{"num_hidden_layers": 9, "hidden_size": 256, "d_shared_expert": 256, "balance_loss": 0.000319, "balance_bias": true, "router_logit_norm": 1.5, "norm": "layernorm", "norm_eps": 1e-06, "beta2": 0.95, "max_seq_len": 256}
Below are experts of layer 6 (counted from 0) of a mixture-of-experts language model. Rows are named router (the router's row for the expert), up (a neuron's input weights, with its number) and show model dimensions 192-255. Each number is 128 + 24 x the weight over its row's rms, rounded and kept within 0 to 255.
After each expert's rows: a language model's description of what the expert responds to. This comes from a sample of Wikipedia text that the model never trained on.

# expert 32
router [149 116 155 100 100  88 103 156  78 110 108 169 158 115 141 131 135 155  69 153 162 142 105 126 102  93 127  75 130 147 150 131 153 136 105 140 111 106 149 128 120 103 132 158 119 148 198 115 133 148 105 165  89 123 179 125 115 154 166 105 130  94  99 142]
up0 [ 98 172 133 123 113  88 167 123 101  90 133 112 101 113 142 115 146 120 143  75 121 154 154 105 107 120 151 122 149  85 100  93 127 123 165 152 120 124  72 100 125 141 133 144 162  95 127  97 102 118 127 127 183 125 111 118 176 129 113 110 143 136 131 126]
up1 [120 143 125 137 139 127 155 161 123 127 109 129  88 165 142 142 157 101 108 194 113 177 120 116 141 131 137 141 119 124 159 141 112 173 118 137 152 142 145 151 122 171 122 125 113 139 106 113 115  85 154 141 164 132  65 152 106 104 104 107  68 136 136  82]
up2 [129 115 142 120 150 129 144 118 148 107 139 177 114 129 155  95 165  87 134 157 129 115 144 123 114 161 127 129 144  91 116 115 135 123 135 145 173 102 139 118  95 160 104 160 120 121 114 130 137  97 105  99 152 148 110 124 125 128  97 126 119 136 135 100]
up3 [105 135 117 135 164 114 114 113 141 164 134 142 178 139 133 131 109 103 150 120 171 156 115 148 143 159 131 207  98 122 123 136 161 134 159 128 113 142 132 120 140  92 105 117 167  97 103 109  87 144 131 112 186 130 131 128 113 107 106 142 104 174 105 124]
up4 [115 120 129 171 141 131 118 141 155 122 132 121 148 128 152 100 148 109 143 129  82 169 142 121 151 124 143 154  92 148  99 136  83 123 118 130 145 191  80 135 126 125 106 165 138 124 135 144 153 137 121 132 110 112 146 115 137 150  93  99 147 128 111 126]
What it handles: Word endings, common words. Final pieces of nouns and common function words in running prose, such as charter, priest, legacy, several, of, the.

# expert 31
router [ 96 104 135 132 147  81 108 127 114 113 108 168 159 127 101 112 164 157 127 139 133 114 128 120 152 107 144 128 129 139 166 126 108 135 126 141 148  63 144  99 126 144 132 118 127 119 106 135 149 128 118 169 116 129 123 150 139 123 116 120 110  86 108  88]
up0 [169 111 174 138 148 101 114 110 111 109 163 175 124 126 138 111 149 145 140 131 105 111 120 147 138  98 106 190  85 171 130 107 110 145 142  77 128 140 170 152 146 100 162 102 118  94  74 100 150 112 126 124 147 153 118 112 115 109  95 161 133 116 100 135]
up1 [111 122  86 118 171 106 152 143  97  95 101 115 141 154 142 136 115 127 124 151  99  90 117 145 154 138  92 169 101 197 176  88  96 153  87  93 106 139 121 153 157 119  74 115 154 127  67 190 133 106  94 152 151 138 132 130  89 144  98 134 177 105 128  92]
up2 [150 155 108 141 158 138  71  51 139 120 160 156 152 155 146 124 163  57 118  77 109 110 127 148 146 121  96 149 152 131 156 112 148 120 123 113 104 110 135 134 139 125 160 136 146  59  68  90 137 119 104 165 138 155  97 136 132  96 123 151 138 138 111 106]
up3 [152 150 144 125 174 144 110  93 119 174 131 149 147 146 161 146 158 120 150 112 128  69  97 111 123 121 108 143 133 119 116 146 172 147 107 104 150  97 140 129 133 204 105 116 113  97 134  71  87  93 137 140 138 116 141 142 172 121 137 138 101 161 121 137]
up4 [120 130 154 114 152  96 103 108 109 118 154 126 125 122 142 125 186 140 122 179 106 117 148  95 117 138 132 133 130 123 119  90 125 151 147 114 151  90 145  90 132 110 143 124 138 130  88 148 129 127 153 140 139 120 149 146 108 150  94 156  86 138 104  84]
What it handles: Verb stems. Verb beginnings and stems after he, she, it or to, such as wrote, received, won, found-ed, opera-ted, fa-il.

# expert 7
router [129  98 128 122 158 118 174 158 113 107  99 154 139 139  68 151 174 129 103 144 110 188 112  95 103 130 135 124 140 148 120 155 130  91 101 113 148 127 115 129 121 138 150  84 120 133 108 132 117 157 140 193 112 161 142 112 107 128 161 114 167 147 103 166]
up0 [ 67 116 128 138 120 159 100  94 110 109 104 140 151 147 152 131 151 120 125 170 120 152 136 122 170 165 150 126 157 131 113 149 111 170 121 115 134 125 125 135 143 187 108 107 131 130 143 154  91 132 118 153 131 148 135 120 123 129 146 156 159 130  85  86]
up1 [ 82 113 124 132 115 160 139 128 139  99 107  99 126 122  54 108 116 111 131 143 139 130 111 128 115 138 101 151 115 143 103 126 130 117 133 200 138 138 151 154 174 167 100 129  90 126 152 137 165 120 142 130 122  79  95 135 138  88 146 171 128 161 138 124]
up2 [107 105 133  95 163 135 141 109 156 141 124 140 112 141 135 169 127 115 155 144 113 155 138 132 139 112 100 143 128 113 106 150 119 164 113 139 148 185 142 126  76 134 127 164 103 123 132 137 110 121 151 111 123 143 113 180 152 148 140 123 145 137 127 155]
up3 [133 132 100 117 124 128 132 140 111 120 137 141 156 125  75 139 123 161 135 143 103 114 139 158 153 138 140 149 129 120 102  73 131 106 101 125 147 145 152 175 125 112 111 129  98 124 104 133  83  83 150 150 131 113 140 115 107 148 143 118 126 115 117 146]
up4 [112 148 132  95 151 111  97 145 105 107 168 155 110 159 116  63 136 128 122 133  87 143 101 147 114 116  97 164 116 118 145 170 149 119 145 151 105 177 105 138 121 159  84  75 101 149 132 130 145 125 120 141 157 119 140 151 129 120 112 152 123 125 133 127]
What it handles: Species names, wiki markup. Latin species-name endings and genus or family words in taxonomy lists, plus heading equals signs, table bars, closing parentheses and politician.

# expert 15
router [116 112 145 156 128 145  88 110 125 161 118 161 137 142 161 102 141 143  86 130 116 132 138 141 138 104 112  82 185 122 140 133 159 140  99 148 124 153 161 120  98 168  79  95 136 108 245 106  87 160 142 120 158 146 130 149 139 128 126 147 115 119 105 128]
up0 [151  86 118 128  97 193  97 100 137  88 122 164 118 162  84 142  84 134 157 114 137 131 112  92 112  97 129 110 120  93 160 100 132 149 141  94 117 124 112 115 136 153 115 131 118 112 118 109 127 124 131  99 118 115 124 149  95  97 155 158 135 104 112 125]
up1 [118 147 117 107 137 133  99 159 149 131 176 114  86 117 107 111 143 162 140 104 151 112 126 117 174 179 118 133 122 101  88  68 116 173 107 147  93 147 137  97 117 103 140 101 132 125 132 123 124 100  89  79 148 171 134 154 108 145  89 128 131 125 175 173]
up2 [173 124  89 141 132 126 168 146 160 159 126 129 167 135 167  69 113 158 134 137 128 111 144 150 110 144 157 132 189  95 142 120 124 126 120 128 126 156 155 143 115 125 117 164 116  98 136 105 105 126  99 149 142 162  97 155 119 124 142 169 123 137  99  83]
up3 [ 81 101  77 129 138 132 106 132 105 130 117 143 113 153 153 140 136 101 146 148 115 164 199 121 129 155 147 136 119 108 130 134 127 102 129 154 142 156 145 117  64  95 112 110 138  95 100 136 116 111 113 146 123  99 109 154 132 147  88 137 123 114 160 105]
up4 [152 131 139 131 140 150 146 129 203 154 120 123 181 167  83 133 132 159 130 135 158 122 135 101 137 146 116 157 123  73 144  87 135 135  78 130 135 142 151 149  87 137 125  67 131 164 133 116  81 106 118 138 150  96 110 127  99 131 133 118 111 113 152  84]
What it handles: Table and field separators. Table column bars in header rows, heading == marks, and colons after infobox field labels like Full name, plus prepositions like of, to.

# expert 2
router [120 137 144 131 145 160 132 148 131 149 116 144 122 144 100 154 150 128 119 145 144  79 116  89 124 117 157 164 165 111 117 114 183  78 151 159 163  80  87 124 122 159 151 138 106 106  84 115 118 172 175  97 129 126 138 103 163 115 128 174 123 125 159 122]
up0 [ 97 164 144 117 118 134 130 155 154  97 148 131  89 122 139 142  98 149 122 148 128  86 101 118 115 154 168 169 150  98 135 120 113 160 140  85 129 155 117 120 134 118 132 101 150 111 120 143 108 124 144 123 106 125 110  99 144 117  97 164 139 124 181 120]
up1 [ 81 175 126 132  96 140 134 135 122 119 150 120 131 169 159 123 126 165 176 165 120  87 125 137 121 140  99 145 164 131  97 175 124  90  83 124 134  86 133 174 120 141 172 108 134 114  51 129 141 124  89 133 125 115 125 116  84  90 132 128 134 148 191  99]
up2 [135 145 114 133 138 165 142 116 137 148 106 124 127 128 113 151 143 138 148 154  87 101 137 116 137 169 114 181 110  69  84 160 104 188 134 125 121 139 120 131 130 127 133 121 110 118  66 127 156 118 167 161 176  88 174 102 118 133 114 138 118 130 131 133]
up3 [117 111 108 140 124 148  84 155 178 117 154 117 138 136 115 150 172 125 141 150 139 128 124 107 144 107 141 145 135  68 140 111 174 119 135 133 150 102  55 141 142 156 134 144 130  95 135 145 126 118 171  92 139  83  85  96 171  87  82 148 126 138 150 131]
up4 [126 126 126 128 121 185 151 130 121 145 120 127 122 157 107  98 152 127 147 123 123 124 139 142 158 142 111 130 216  99  72 153 119 195 170 152 117 168 145 114 142 120 104 142 115 150  71 142 128 143 162 122 136 150 118 121 137 132 156 140 160 146  77 139]
What it handles: Word-initial f and capitals. First pieces of words, chiefly f or F starting words such as further, founder, fundamental, fief, plus capital P, T, D, G and the word if.

# expert 4
router [114 105 123 135 127 115 107 141 129 131 149  90 145 129 140 169 126 131 124 105 136 111 122 149 118 109 114 141 171 127 151 122 116 126 140 113 119 142 138  98  84 112 138 148 137 108 164 129 129 163 135  96 115 134 137 144  44 147 141 145 139 123 111 187]
up0 [121 112 169 127 166 133 156  98 151 153 145 112 149 137 131 119  61 149 126 124 123 104 125 182 161 182 129 152 112 129 126 158 124 151 137 135  88 119 103 130 128 136 180 133 118 125 132 136 150 144 149 124 129 131  66 155 133 124  89 103  84 137  99 116]
up1 [141 128 113  99 147  98 111 134 138 129 132 104 131 121 133 128 139 117 157 124 155 119  82 118 152 104 130 129 129 117  96 136 127 117 193 121 145 115 130 116 130 163 130  95 149 149 131 128 105 114 164 127 135  98 170 136 146 140  50 121 104 124 122 140]
up2 [134 115  74 145 163 100 115  84 159 130 101  93 141 119  76 129 151 137 140 134 135 106 130 127 161 137 125 171 106 152 119 120 147 117 121 119 136 127 133 129 143 136 104 148 114 159 122  93 139 155 128 109 127 167 112 119 116 115 148 138 132 121 107 119]
up3 [144 154 134 144 165 125 150  77 172 126  94 120 157 153 116 141 153 135 156 101 142 135 148  99 157 135 145 146 135 135 137 121 118 126 181 164 142 151 121 137 151 176 175 112 137  84 129 122 138 147 196 143 141 117 135 101 113 152  72 107 115 163 120  97]
up4 [ 85 144 147 157 139 111 103 108 144 117 138  87 158 151  98 129 118 137 151 133 100 142 119 131 175 151 163 146 153  88 149 135 151 145 121 112 115 155  97 121  87 138 138  53 136 110 117 114 139 122 188 106 130 140  85 146 122  99 141 138 111 133 150 138]
What it handles: Sentence-final periods. Periods ending a sentence or paragraph, usually before a line break, The, In or He; also list hyphens, apostrophes, question marks.

# expert 23
router [147 107 134 139 122 128 112 108 121 135 148 102 159 142 179 110 131 156 115 118 142 149 148 124  99  68 125 138  82 107 128 117  85  99 127 164 145 122 110 144 110 105 132 156 148 145  78 136 152 134 172 126 111 111 151 157 120 130 148 122 143 147 123 129]
up0 [138 133  99 121 160 118 145  81 121  84 186 141 121 152 152  84 128 113 141 130 118  99 125 138 125 136 106 152  97 151  87 162  93 125 125 125 164 152  75  65 106 127 144 132  78 153 120 189 171 126 127 132 143 125  88 118  67 125 124 137 111 154 150 111]
up1 [114 106 103 167 154 102 129 129 140 156 149 111 135 130 130 132 172  94 154 113 112 114 135  84 162 151 122 111  89 126 111 108 116 133 107 159 133 120 125  89 161 159 106 120 139 115  98 171 142 125 140 157 146  63 119 139 106 140 128 101 170 119 173 156]
up2 [137 147 102 155 126 136  86  77 153  97 136 135 141 150 136 128 117 125 135 124 128 110 103 138 138 152 134 150  99 106  75 127 103 150 133 118 116  82 129 143 164 118 135 113 113 124 105 168 159 111 117 116 133 109  99 147 164 139 120 151 150  96 115 102]
up3 [105 168 109 152 129  91 140 131 152 150 135  77 150 115 164 159 100 104 125 111  97 148 118  95 146 135 148 159 132 160  64 154  73  86  89  80 144 107 124 109 130 108 160 121 148 117 120 125 145  95 178 134 139 115 161 188 119 103 119 133 121 133 158 125]
up4 [127 119 161 148 143 127 110 107 116 144 165 131 130 130 155 124 136  60 143 158 127 105 135 131 133 138 141 133  88 100 134  96 118 124 164 133 117 166 110  75 138 160  97 141 139  98 121 132 159 134 162  95 119 127 102 119 105  95 112 132 148 126  96 150]
What it handles: Common concrete nouns. Everyday nouns and their final pieces in prose, often after the, such as music, water, car, film, work, church, stre-ak.

# expert 3
router [146 151 121 114 135 134 121 143  66 137 106 122 150 158 139 118 129 127  84 107 149 166 103 126  75 117  96 107 114 148 116 158 129  78  93  93 133  90 136 126 143 143 122 145 136 134 187 161 104 158 140 105 124 104 115 140 121 131 171 143  94 123 124 131]
up0 [ 97 118 143 131 133 148 144 128 165 115 146 118  93  94 145 149 110 124 130 157  98 157 127 100 146 164 118 121 160 130 115 136 146 155 120 139 188 116 117 138 116 152 156 160 150 113 110 108 107 110  93 133 130 128 130 119 144 116 144 109  87 155 105  75]
up1 [127 132 128 116 142 141 166 128 153 121  82  90 113 156 124 105  77 155 109 114 118 123 143 194  95 121 173 145  92 137 145 108 140 110 123 153 170 139 118 165 135 109 129 106 120 119 140 106 129  97 142 133 137 160  88 138 121 116 140 121 125 129 104 141]
up2 [122 155  81 147 110 139 150  79 128  93 132  88  80 103 155 160 119  98 136 142 143  79 121 134 106 114 123 138 109 134 128 150 134 122 120  95 115 120 101 153 134 107 110 129 137 124 102 177 131 121 125 126 123 185  70 139 126 112 141 108  75 144 160 156]
up3 [110 127 127 173 126 138 115  89 163 148 178 101 111 130 149 157 168 117 122 126  32 140  82 133 128 137 157 117 128 152 115 142 119 127 108  95 136 132 113 123 141 122 100 160 147 155 137 124 181 168 153 100 134 130 108 132 120 129 117 133 108 159 145  81]
up4 [141 114 161 103 139 120 106 143 111 149 116 136 128 104 131 116 111  99 126  96  98 158 169 122 139 196 148 133  92  72 129 131 108 132 153 129 135 136 125 109 143 110 144 132 143 117 131  82 109 108 115  92 139 125 114 124 173 108 159 124 131 157 101 124]
What it handles: Institution name endings. Final words or suffix pieces ending organization and place names, such as University, Museum, Council, Organis-ation, Develop-ment, Secur-ity.

# expert 9
router [132 132 146 119 137 141 110 148 147 139 155  96  97 117 141 138 126 142 137 130 116 149 134 110 107 130 113 123 125 171 138 157 133 172 121 155 126 152 125 118 155 134  97  91 164 112  95  88 133 148 104 112 158  96  71 146 102 158 141 131 127 111 155 183]
up0 [152 185 111 125 114  82 127 102 103 140 159 102 164 170 143 118  90 156 146  99  78 112 120 137 121 162  93 140 146 184 128 103 105 130 126 139 134 138 176 153 111 139 131 122 149 131 130 126  93 129 175  89 172 150 110 138  92 103 114 117 131 156 126 132]
up1 [ 94 173 160 145 127 157 126 142 149  95 189  91 122  79 133 132 117 121 134 152 123  81 138 117 112 155 136 140 122 154 147 166 167 164  92 154 156 101  55 116 116 104 132 120 154 153 173 153 159 127 136 173 169 135 121 164 147 128  76 118  75 161 153 109]
up2 [129 151 149 136 163 121 101 124 124 133  93  89 150 150 165 142 179 144 147 159 138 114 152 136 146 155 132 136 124 136 169 113 141 156 134 135 122 126 114 121 131 113 110 105 155  77 114  91  77 122 136 119 133 140 119 186 138 130 140 114 115 124 147 113]
up3 [133 135 147 111 131 134 121 173 139 180 149 116 116 153 105 125 109 156 131 120  89 134 148 108  95 178 138 135 154 147 113 126 121 125 136 114 117 128 152 116 148 138 124 143 162  91  96 100 106 125 169 152 185 113  95 121  73 141 152 124 155 130 139 108]
up4 [115 125 128 139 148 140 114 141 161 155 139 147  87 137 132 138 100 108 154 152 110 103 180 113 119 159 158 116 100 127 169 108 148 151 169 115 120 132 116  95 152 104 128 163 163  83 107 132 131 125 124 144 139 153 148 159 137 113 130 155 117 150 136 121]
What it handles: Consonant word starts. First consonant piece of a word, such as B, G, p, W, R, as in p-lastics, B-lake, re-g-ularly.

# expert 18
router [ 96 131 151 137 133 136 127 128 131  96 100 113 124 123 117 107  87 189 138 135 109 108 119 137 143  91 127 154 143 111 123 136 134 156 176 118  67 121  84  90 114  77 137 157 146 168 113 113 172 138 136 128 124 121 130 172 125 141 173 142 185 136 140 109]
up0 [ 86 169 131 108 143 117 111 133 125 106 114 165 156 153  95 151 144 129 150  91 142 121 151 131 129 147 100 138  48 114 140 131 152 151 166  97 161 176 137 127 119 119 126 160 138  80  98 186 137 128 142 113 124  66  72 103 127 106  87 134 126 139 102 110]
up1 [ 97  87 130 119 142 129 104 123 156  75 123 139 103 110  84  97 153  85 155 109 143 164 145 126 129 127 193 159 139 124 152 131 105  91 138 135 100 140 123 139  98  97 139 107 134 133  62 114 166 139 152  94 156 147 124 133 165 100 109  98 138 133 110 128]
up2 [146 102 136 177 102 162 131 111 120 127 129 108 122 159 115 109 147 111 142 153 127 110 104 163 131 136 168 145 101 125 149 128 116 118 144  96 101 150 122 132  99 150 113 109 155 134  79  92 170 129 133 145 180 103 125 156 153 124 104 151 113 100 169 142]
up3 [131 176 146 163 152 145 126 115 146  84 127 123 150 156 161 121 150 133 142 117 113 112 136 173 137 105 132 134 147 109 102 130 111 135 137 103 124 141 122 150  80 134 129 137 100 139 112 118 171 143 185 118 116 145 114 109 120 119 152 180 156 160 138 144]
up4 [116 136 133 178 162  99 137 122 130  93 163 129 134 116 147 131 138 129 133 122 133 125 127 113 137 113 132 122 106 116  97 130 168 130 114 101 141 120 114  94 127 152 149 132  86 148 102 118 119 129 139 113 131 147 131 190 106  93 160 134 123 152 166 157]
What it handles: Capitalized word-start syllables. Opening two-letter syllables of words, often capitalized, such as We in WeatherTech, Te in Techlife, Pe in Peak, and ne in next.

# expert 14
router [147 134 133  95 127 123 144 162 100 128 107 160 113  94 115 160 114 126 115 105 129  98 116 100 117 107 149 175 143  95 190 143 125 113 122 157 134 161 126 163 139 138 155 140 123 170  94 144 140 128  91 151 110 161 149 157  97 153 113 119 112 118 119  78]
up0 [ 89 161 105 118 128 141 161 117 106 117 133 143 107 186  97 141  94 124 128 167 142 138 141 137 177 156 117 169  80 174 129 102 144  90 119 120 135 141 134 133  72 118 115 144 136 129 145 125 126 102 119 136 135 169 105 121 116 139 125 122 112  87 154  82]
up1 [163 183 113 151 119 124 122 154 150 146 158 145  85 132 156 137 117 100 111 139 102 148 134  93  87 178 134 177 157 102 144 123 152 147 119 157 167 148 123 168 136 109 138  70 167 118 128 132 133  85 134 136 111 132 138 159 113 104 117 162 138 139 127 133]
up2 [136 161 138 117 124 142 150 122 128 109 101 123 141 104 106 103 155 181 123 113 163 165 131 114 103 173 132 150 135 151  66 129  99 122 156 113 118 146 125 112 188 124 119 136 164 104 126 148 121 121 160 125 138 128 112 110 159 133 106 109 181 120 141 138]
up3 [144 122  93 167 148 146 158 157 146 132 148 102 105 131  88 127 108 142 120 140 116 123 160 160 133 173 155 147 159 140 131 141 118 112 119 101 146 146 118 122 103 102 150 168 146  98 118 113  95 105 103 112 109 131  78 162 139 108 103 123  96 115 141  96]
up4 [134 151 103 112 191  95 128 139 146 121 122 126 114  92 112 138 141 162 137 125 120 153 160 119 131 103 127 157 132 104 102 141 143 131 134 121 151 116  86 135 142 168  72 147 149 153 139 142 104 100 107 153 128 131 130 108 110 125 139 123 143 136 161 135]
What it handles: Years and closing punctuation. Year numbers or their last two digits, as in 2012, 19-72, 2024, plus closing quotes, parentheses, and relatives like which, who.

# expert 37
router [110 147 132 144 158 133 137 146 129 165 130 116 133 117 163  72 131 141 148 116 142  85 152 104 110 196 108 101 122 143 160 139 158 107 145 132 118 149 155 148 149 103 140 110 157 140 102 168 127 105 118 135 147 174 100 163 136 110 122 143  99 143 141 104]
up0 [103  87 104 135 162 143 115 141  93 120 146 127 126 122 161 116 101 129 149 155 116  72 125 102 112 167 115 132 153 167 130 156 114 148 113 120 155 123 174 166 162 156 157 158 105  94 109 157 106 140 129 162 149 110 131 158 124 125 133 143 132 147 151 137]
up1 [152 161 136 124 139 126 171 153  87 134 109  98 113 120 126 126  99 109 159  99 125 129 141 136 112 127 147 106 133 127 122  63  87 102 136  93 109 168 153 145 120 164 101 113 174 105 163 167  94 112 115 140 140 143  85 153 190 132 147 135 104  90 101  80]
up2 [109 149 101 153 111 125 131 108 156 145 157 116 117 104 128 146  91 164 128 106 117 136 118 125 165 138 118 114 153  99  84 137 162 127 128 151 174 126 150 146 176  79  88 121 180 151 147 128 116  90 140 118 123 132  84 132 118 109 130 114 146 131 103 122]
up3 [101 109 125 139 203 115 146 140 162 158 132 117 138 180 138 107 103 147 145 109 137  80 164  87 156 142 134 120 125 147 152  68 120 104 107 125 134 149 151 127 154 161 159 184 131 117 122 139  94 115  96  78 123  94 133 179  98 131 107 118  91 151 114 120]
up4 [156 115 128 128 171 155 136 106  86 147 147 119 136 110 100 145 155 153 148 123 143  96 146 109 151 188 135 118 136 149 132 104 117 120 133 123 128 128 143 139 162 138 120 104 120 163 103 161  77 132 104 132 114 168  89 112 127  62 109 140 145 101 124 116]
What it handles: Mid-word letters in names. Middle or final letter pieces, mostly s, t and z, inside proper names, often foreign, such as Swi-s-s, Kir-s-tin, Di-s-l.

# expert 0
router [161 130 132 152 115 138 110 128 118 146  99 106 123 135  92 144 165 130 153 165 119 134 109 132 159  68 136  85 145 101  83 138  83 131 111 112 110 141 136 124 132 106 174 107 148 128 121 107  90 100 101 159 108 133 120  91  95 132  98 169 132 128 138 163]
up0 [148 144 148 128 142 146 145  97 163 130 120 144 134 104 106 110 126 135 142 155 155  99 136 151 103 125  75 122 159 118 122 110 141 121 141 100 136 161 153 107 147 115 112 121 165  67  90 149 140 109 117 122 131 122  98 138 103  96 150 120  84 140 157 129]
up1 [101 151 109 126 103 189 126 131 154 118  85 178 104 117 151 149 111 121 147 144 145 133 121 124 128 107 143 124 134 127  92 147 130 130 146 117 163 141  81 132 134 131  72 168 159 135  79 135 118 139 134 153 136 159 129 115 108 151 104 106 128 173 161 129]
up2 [123 107 135 170 149 159 135 108 120 133 139 114  93 111  94 162  93 124 144 129 135 108 102 157  77 126 140 114 110 103 117  97  91 162 134  87 129 124 158 116 155 166 180 125 138 137 143  90 137 105 113 130 123 111 138 128 128 126 102 133 135 125  94 128]
up3 [143 137  95 108 140 115 130 115 151 144 155 122  95 138 119 109 169 153 134 106 144 160 145  88 150 106 142 123 153 155 130 152  74 143 142  74 165 134 148 110 109  95 117 120 144  95 137  92 133 107 119 132 116  84 112 120 133 116 105 153 118 134 125 139]
up4 [122 126 112 124 160 151  97 125 152 103 160 156 130 142 104 120 137 124 158 129 136 121 147 162 127 121 107 136 163 128 115 100 108 196 164 103 137 153 165 136 152 113 164 120 102  90  74 144 126 135 141  79 168 145  85 152 109 110 115 154 124 169 100 129]
What it handles: Foreign-name syllables. Open-syllable pieces like ka, ko, ta, ma, o inside non-English place and personal names, such as Parana, Langkawi, Kavita.

# expert 39
router [137 134 121 155 151 123 129 129 131 101 149 105 116  85 158 143 105 136 108 124 118 139 158 120 135 128 124 159 131 147  98 123 106 128 149 164 155 131 114 127 141 148 105 118 112 125  80 106 121 101 154 138 123 125 197 128 171 121 153 158 130 134 163 135]
up0 [111 127 141 154 137 138 116 131 162 120 141 155 124 104 178 121 167 122 119 129  95 109 173 178 122 165 159 145 132 140  95 129 125 171 149 108 103 175 161 129 142 164 135 112 120 113 114  83 120  79 157  92 181 133 139 143 112 119  83 172 130 160 111 111]
up1 [ 89 169 155 179 134 144 115  90 109 149 178 100  94 111 130 113 101 131 126 157  85 173 152 158  97 158 126 166 162 137 127 147 115 141 118 184 151 107 104  87 138 148 132 158 135 112 107 146 145  65 109 129 155 123 142  98 133 112 134 148 131 199 145 124]
up2 [151 135  85 145 115 124 110 134 189 139 130 132 124 107 135  75 114 108 132 118 134 148 110  92 192 147 133 215 118 121 124 117 183 116 157  89  93 120 153 119 146 116 132 153 113 108 128  89 124 139 119 132 152  96 133 143 128 137 139 169 113 131 122 117]
up3 [130 141 134 140 186 111 135 128 178 109 114 121 132  96 140 149  99 133 135 156 102 122 113 130 159 137  53 138 125 130 149 112 142 135 106 119 115 109 142 106 161 132  81 114 150 130 133 167 158  99 128 120 147 123 142 127 165  94 167 118 142 118 120 141]
up4 [ 72 112 151 139 187 117 126 144 171  99 169 153 130 126 138 127 116  97 127 162 114 138 144 134 161 114 126 179 111 105 123 163 103 149 139 107 125 144 130 130 129 146 125 115 178 151 117 111 167 129  90 107  97 107 144  82 127  78 117 181  97 139 129 125]
What it handles: Determiners and possessives. Articles and possessive determiners before a noun phrase, mostly the, plus The, a, his, their, its, and nationality adjectives like German.

# expert 16
router [ 93 110 103  85 105 132 116 142 147 139 100 109 137 123 152 116  76 155 161 130 169 130 122 134 109 121 108 157 137  71 100 129 146 111 150 113 146 126 162 126  63 136 161 131 134 136 112 102 140  90 165 125 142 114 111 113  99 123 126 124 129 104  90 112]
up0 [116 139 105 118 117 158 124 140 119 122 133 181 159 132 112 110 155 107 147 114 109 128 107 152 112 117 162 145 127 136 137  72 155 120 122 113 162 125 119 145  74 176 123 155  75 137  86 152 106 133 129 151 119 145 149 143 114 115 118 128 129 106 120 157]
up1 [ 89 103 147 119 147  68 142 143 148 119 143  83 131  97 141 126 118 117 129 142 107 121 160 157 115 128 126 131 106 116 132 113 198 136 126 135 114 142 128 121 145  74 148 147 135 160 134 148 129 126  78 133  95 159 111 113 126 145 115 157  90 111 141 128]
up2 [ 97 170  92 110 138 171 194 118 128 112 125 139 121 127 140 130 126 120 166 110 136 159 117 151 145 125 124 124  97 130 110 146 157 108 139 144 120 124 122 145 125 128 111 123 142  85 110 123 131 111 108 159 130 131 106 126 100 138 130 127 150 204 143 155]
up3 [ 79 149 137 140 117 114  93 128 143 116 125 124  91 100 149  99 142  92 168 154 106 168 202 163 128 121 139 119  78 122 112 123 154 169 137 126 127 123 143 144  92 131 120  70 149 126 136 111 128  78 134 132  93 128  62 142 101 110 117 137  91 119 125 104]
up4 [ 95 107 121 162 107 120 183 131 127 170 115 110 137 165 144 135 131 103 179 134 139 145 170 105  77 121 102 133 111 146 132 155 129 133 127 139 133 134 104 115 101 110  78 138  94 115 133 108 124 150 177 134 111 149 141 114 108 133 113 162 144 152 131 112]
What it handles: Capitalized name openers. First syllable of a capitalized name, often after a comma, period or of, such as Mo in Morelos, Lo, Ha, Sha.

# expert 33
router [132 141 123  95 141 149 157 143 106 172 124  93 115 167 148 105 175 115 108 151 119 134 113 129 116 142 107 126 163 159 109 129 127 107 134 115 135 115 142 122 162 122  95 158 124 103 123 128 143 131 127 142 149 148 115 109 105 145 152 152 115  97 106  78]
up0 [131 179 101 193 154 146 176 151 115 146 123 121 116 140 135 135 111 112 120 109 104 162  77  89 131 146 100 145 141 145 151 116 100 113 147  68 145  93  92 150 137 170  81 121 120  98 131 149  98 118 142 125 135 117 112 155 123 137 151 133 138 124  95  97]
up1 [132 157  77 124 142 146 143 115 134 113 120 114 156 173 115  99 122  85 125 152  87  99  81 127 149 132 143 164 113 128 112 115 119 122 168 107 122 150 137 124 171 109  96 158  98 129  60 128 125 107  65 123  93 148 111 150 166 108 132 128 126 166 132 121]
up2 [131 152 138 119 140 137 151  96 113 127 103 140  90 151 115  85 167 129 118 138 133 126 175 117 146 145  57 172 153 120 141 114 123  97 146 136 129 189  96 133  87 130  85 140  93 138 130 106 106 122 140 106 100 108 120 140 133 119 133  98 139 123 143 117]
up3 [182 168  82 186 123 150 168  84 126 142 110 118 142 152 136 126 154 108 156 143 121 105 139 174 155 104 124 143  97 151 154 103 164 113 162 105 149 119 124 109 136  99 120 152 133 129 123 160 126  85  56 152 138 149  84 111 134  89 110  97 131 128 142 126]
up4 [122 140  68 130 106 158 136 156 133 135 117 146  98  99 108 115 155 141 149 117 128 148 108  84 118 159  88 183 123 133 114 134 141 139 134 105 135 114 133 127 121 112 108 150 138 161 131 147 133 105 110 114 101 145 113  75 181 105 100 102 159 123 105 124]
What it handles: Prepositions and conjunctions. Prepositions and clause-linking words after a noun or verb, such as of, in, for, over, after, when, though.

# expert 20
router [ 95 143 124 161 116  83 117 150 102 148 110 133 122 116 128 156 116 108 138 141  96 111  95 117 130  89 107 122 142 113 126 133 103 127 146 142 107 141 126 162 134 145 114 118  90 107 172 132 141 154 132 128 118 118 118 129 141  75 134 108 110 149 134 103]
up0 [119 151 115 137 173 108 110 131 166  96 133 120 117 118 125 137 109 113 168 138 116 138 118  91 113 136 115 160 109  91 121 134 122 104  97 124 117 136 120 138 127 179 152 140 120  95 141 152  99 147 108 145 148 154 138 107 143 116 181 135 105 126  97 131]
up1 [ 78 142  93 111 108 144 147 110 158 105 118 139 149 143  58 112  95 133 135 117 113  95 109 110 143 151 132 121 135 110 147 137 113 186 107 116 116 126 126 137 124 114 186 111 164 124 118 183 134 100 137 118 144 179 120 105 123  69  81 135  93 150 141 162]
up2 [ 98 168 159 145 118 118 126 120 173 108  95 104 118 147 116 116  97 118 168 124 105 178 115 163 135 141 109 116 153  81 139 137 125 170 134 140 122 169 145 131 124 147 147 134 130 131 127 129 126 151 110 140 155 145 133 167 153 124 146 102 110 147 110  86]
up3 [105 121 104 139 138  96 147 146 125 127 146 138 136 122 123  82 140 130 143 179  88  98 103 105 111 118 137 136 131 134 116 140 129  90 147 134 118 153 110 127 175 167  88 146 145 135 142 131 123 131 172 114 123 175 145 103 136 142  78 139 171 146  77 110]
up4 [139 136 119 113 167 147 156 112 129 126 143 106 154  99 171 149 112 128 166 139 151  83 127 140 142 148 130 120 132  94 113 165 110 122 119 119  87  99  84 126 129 161 117  85 125 133 121 160 137 123 131 116 137 116 130 144  95 112  91 161 135 126 198 108]
What it handles: i-ending syllables. Word-internal syllables ending in i, such as ri, li, hi, ci, plus Mi opening names: criminal, Whitney, Miss, bridge.